{"experts_per_token": 8, "lr_router": 0.000805, "tie_embeddings": false, "optimizer": "adamw"}
Below are experts of layer 3 (counted from 0) of a mixture-of-experts language model. Rows are named router (the router's row for the expert) and show model dimensions 0-191. Each number is 500 + 50 x the weight over its row's rms, rounded and kept within 0 to 999. Numbers have three digits each.
After each expert's rows: "mostly gets" lists some tokens that are sent to it at least half of the time; "comes before" lists some tokens at least twice as common just after its tokens as in all text. This comes from a sample of Wikipedia text that the model never trained on. Tokens count by the router's weight.

# expert 112
router:518508510461440524419534502519554561412568623409512548440525410505464503572520541451490362496432544448548537608581424523496388539457520455361505577525544601490522513558519565497582425526495525575510490471470571537522550520424491472576496420469550568395458443489489591445435460495524590540457532495500540532522522532500516520525509483487554524508527456530484481548547530435442405464565463582472496487479581531445503457563467546449518505552459492505544511525459500472476528562525586459580485448517580453482504450640587455515504482553514471488460535525509539500524496573417506511
mostly gets: " able", " must", " been", " taken", " unable", " part"
comes before: "|", " to", " by", " in", "ed", " as"

# expert 5
router:534362485504426470493546508534532564342519550478468502484461448477520469531550511475432448553459523453520556627536484509443466513526532465421479554523535542494475451482475488515504414551483515528483517440495459456475555438463490444580544553462513590380544413424447537483475461490554654488442557594465468518466586634507550478566474533487546531519590469551496412446513427504489360511522394582534492533497557528504481445489550541457546493583511529455422450583494531492506555524454477536513430361508500453445531501591525483527540496518465501490506518478481533521501446543461517499
mostly gets: " LINEAR", " France", " Switzerland", " Norway", " Netherlands", " Alex"
comes before: " |", "\n", "|", "  ", " (", " 1"

# expert 160
router:539437467471494467480618518475571544377504556475552557492557436571490500494500487476484476579455526388575478516584479520526446455492480447406513497443529559508493463548479517526504476452527560526524501536481542461470615466454473507539500514534459552389518426477453602446488455495530585465452549529570552548477480488439536413561412392471509435497565428514450496508508476516384377434503466535444503514441521516498389423546465512519551411494532477405574456517510491486547521600494608456503402410563542467446565501534438447495481525484453493510528567518408568496482451496441492499
mostly gets: " including", " include", " included", " includes", " :", " titled"
comes before: "\n\n", " The", " the", " In", " It", " He"

# expert 195
router:504491504494450513452560448512543502441565602409512546451518454486512547575506553481447379536394501465482502576573467523472441519530607462423511587486526531436561504523568560459614439502476520573464509428492564559555512513410464491539512466519498592413464439510493545426402529512521591554474499544526514512482536520474499521514511467504583501501556472529506446537565487504433421501560416636460537461457557589464460410538495474461528490495458537461541472571507565450481514516546584520571494408523550439494536460666575405530530460502522486493487569536454514551555473569473471489
mostly gets: " able", " buried", " unable", " disapp", " born", " appointed"
comes before: "=", " by", " to", " in", "ed", " as"

# expert 82
router:486411386562501473520565506593577520361479621405545628533504496492414551534507481480494469550468551430513573505514469452451423499531538517453446502509472569448535440539494445511530465575529598510492539484475506510506595487434473457558491433498488562397479455437478586459438450488605513458431514515472612508542499549458429519580409422457518446541553435473516445492509496537412426514490422533480544533534550464507514469640499407530537485515444482410515472578478531522508559577481539523522508513519518476388543519585562481538502496512449503471502458501462475512558525524439489503
mostly gets: " when", " while", " before", " because", " if", " but"
comes before: " the", " he", " it", " they", " she", " a"

# expert 158
router:523454483503441469466518477559531501404549627429585575457519447556501546500531545510446363575438475434481479548613554491494393475551602469437511565475586576391517503541494578461593459507515489528521446460536511533491504484402423462518471494507499623442419463473497539495481488511574600495488507562572515514467544528422539462535516493489548503522573465520453445511546509476449432464577423539507533491433542550451463386561463443461491533500498535447527484501537514467470475554497581514563481444510560398441541463620493428467541488452493472505483540523493525569534429543400491498
mostly gets: " List", " consists", " able", " consisting", " consisted", " come"
comes before: " of", " by", " to", "=", " in", " first"

# expert 155
router:508417511515515501555551503525547458369429511498561649524570476557461520502528474526492398550422538451455520543560514448457469468465495420412489501551486541421564489529526460494537505559521554496469457494506518477444605454419439427587479465532492554393506420433439590487500560539525585544484522542480534560470534531473522439538474444496531431510644425525540535476507488462464418566463482597456549451484502494554458433596487475492562497553430470437493496486457532516534580557499555549540455477600569579396565524589534476469523556461438552571497488503481467486480471493432548527
mostly gets: " According", " During", " Synonyms", " After", " despite", "During"
comes before: " the", "=", "The", " a", "In", " this"

# expert 232
router:476494450511486525454606427557554517407486546445518506520515433569482491602542485451433495524451618408528512563502461521459441503510540483360506580455549652409553454449557461472526507542474530576545496464432533474431577520496430441505515547486499503439474475495447543520523468492563543536427553543524527522457547513466547495577491471576589506511546441564544523478471466498451450437496505551456516506456491610505488395589483465515491544487431562475561457515538552531509518519558543557469548467595617421498542524606550499468475457500433561493453475611517557574531426509452540528
mostly gets: " co", " those", " cur", " Cur", " member", " fellow"
comes before: "-", "|", "d", "l", "ti", "le"

# expert 124
router:453399478580446518451630510564559558393514633425522529578509498514494484523525482472452441494446510436436444561546555442468448535508536433378468563486510550495543429495479501531541453497499570562468483430536526490455518410467464501486495461539467556498528420416506587433482511526540551492442518512529538507485547496514481455553436496568560492504557410564533436481511541552510425499461432590546557535514522583482476348579481515501459514536510493435576378497563477515512517544550572507510495397514509535452519506577548398535482497555399563458468509517456451466466474520463406464
mostly gets: " “", " ‘", " Tol", "My"
comes before: "\n\n", " The", "\"", " In", " He", " It"

# expert 176
router:513423428522519508516649468557534594351519521511531510489499503524522469528520486474476495553461562368495527528599536513489392460557525431474489549459523555425485488485447484557598485502527595548466494409519552512511491418474489486493526507464480599451492442513421565463415473560577578468475516492563553496503483489562502425600472439523604460543572449514453474506523506537477328481540419550504577543494578555514487479497498450499523470537522520448507467577437469527493563505538585465533520463496536495429495484617558442536469565504447560522452560505444550468523432573451485486
mostly gets: "\n\n", ".", " although", " while"
comes before: "\n\n", " The", "=", " He", " In", "The"

# expert 107
router:490401422510485510487583468591581502416488592395518594477546507481459462517591399463452431528469523431483567579490423453506406485516530395514486462451535572525485468534497540444570459540468580529485492484495551513464533504452507499514455504465494609406468442454496571538415452453582569444497514497474608528511530504471501527577467462534521431497515445478482413464538467496482386458480496539470508522528536535462482483668497421517519510584455471424543441473471508549481586585509579540517437473540505470424508566538577494570474576492397578447503462524480508514498510557479460497
mostly gets: " that", " who", " which", " this", " when", " This"
comes before: "\n\n", " he", " was", " the", " The", " is"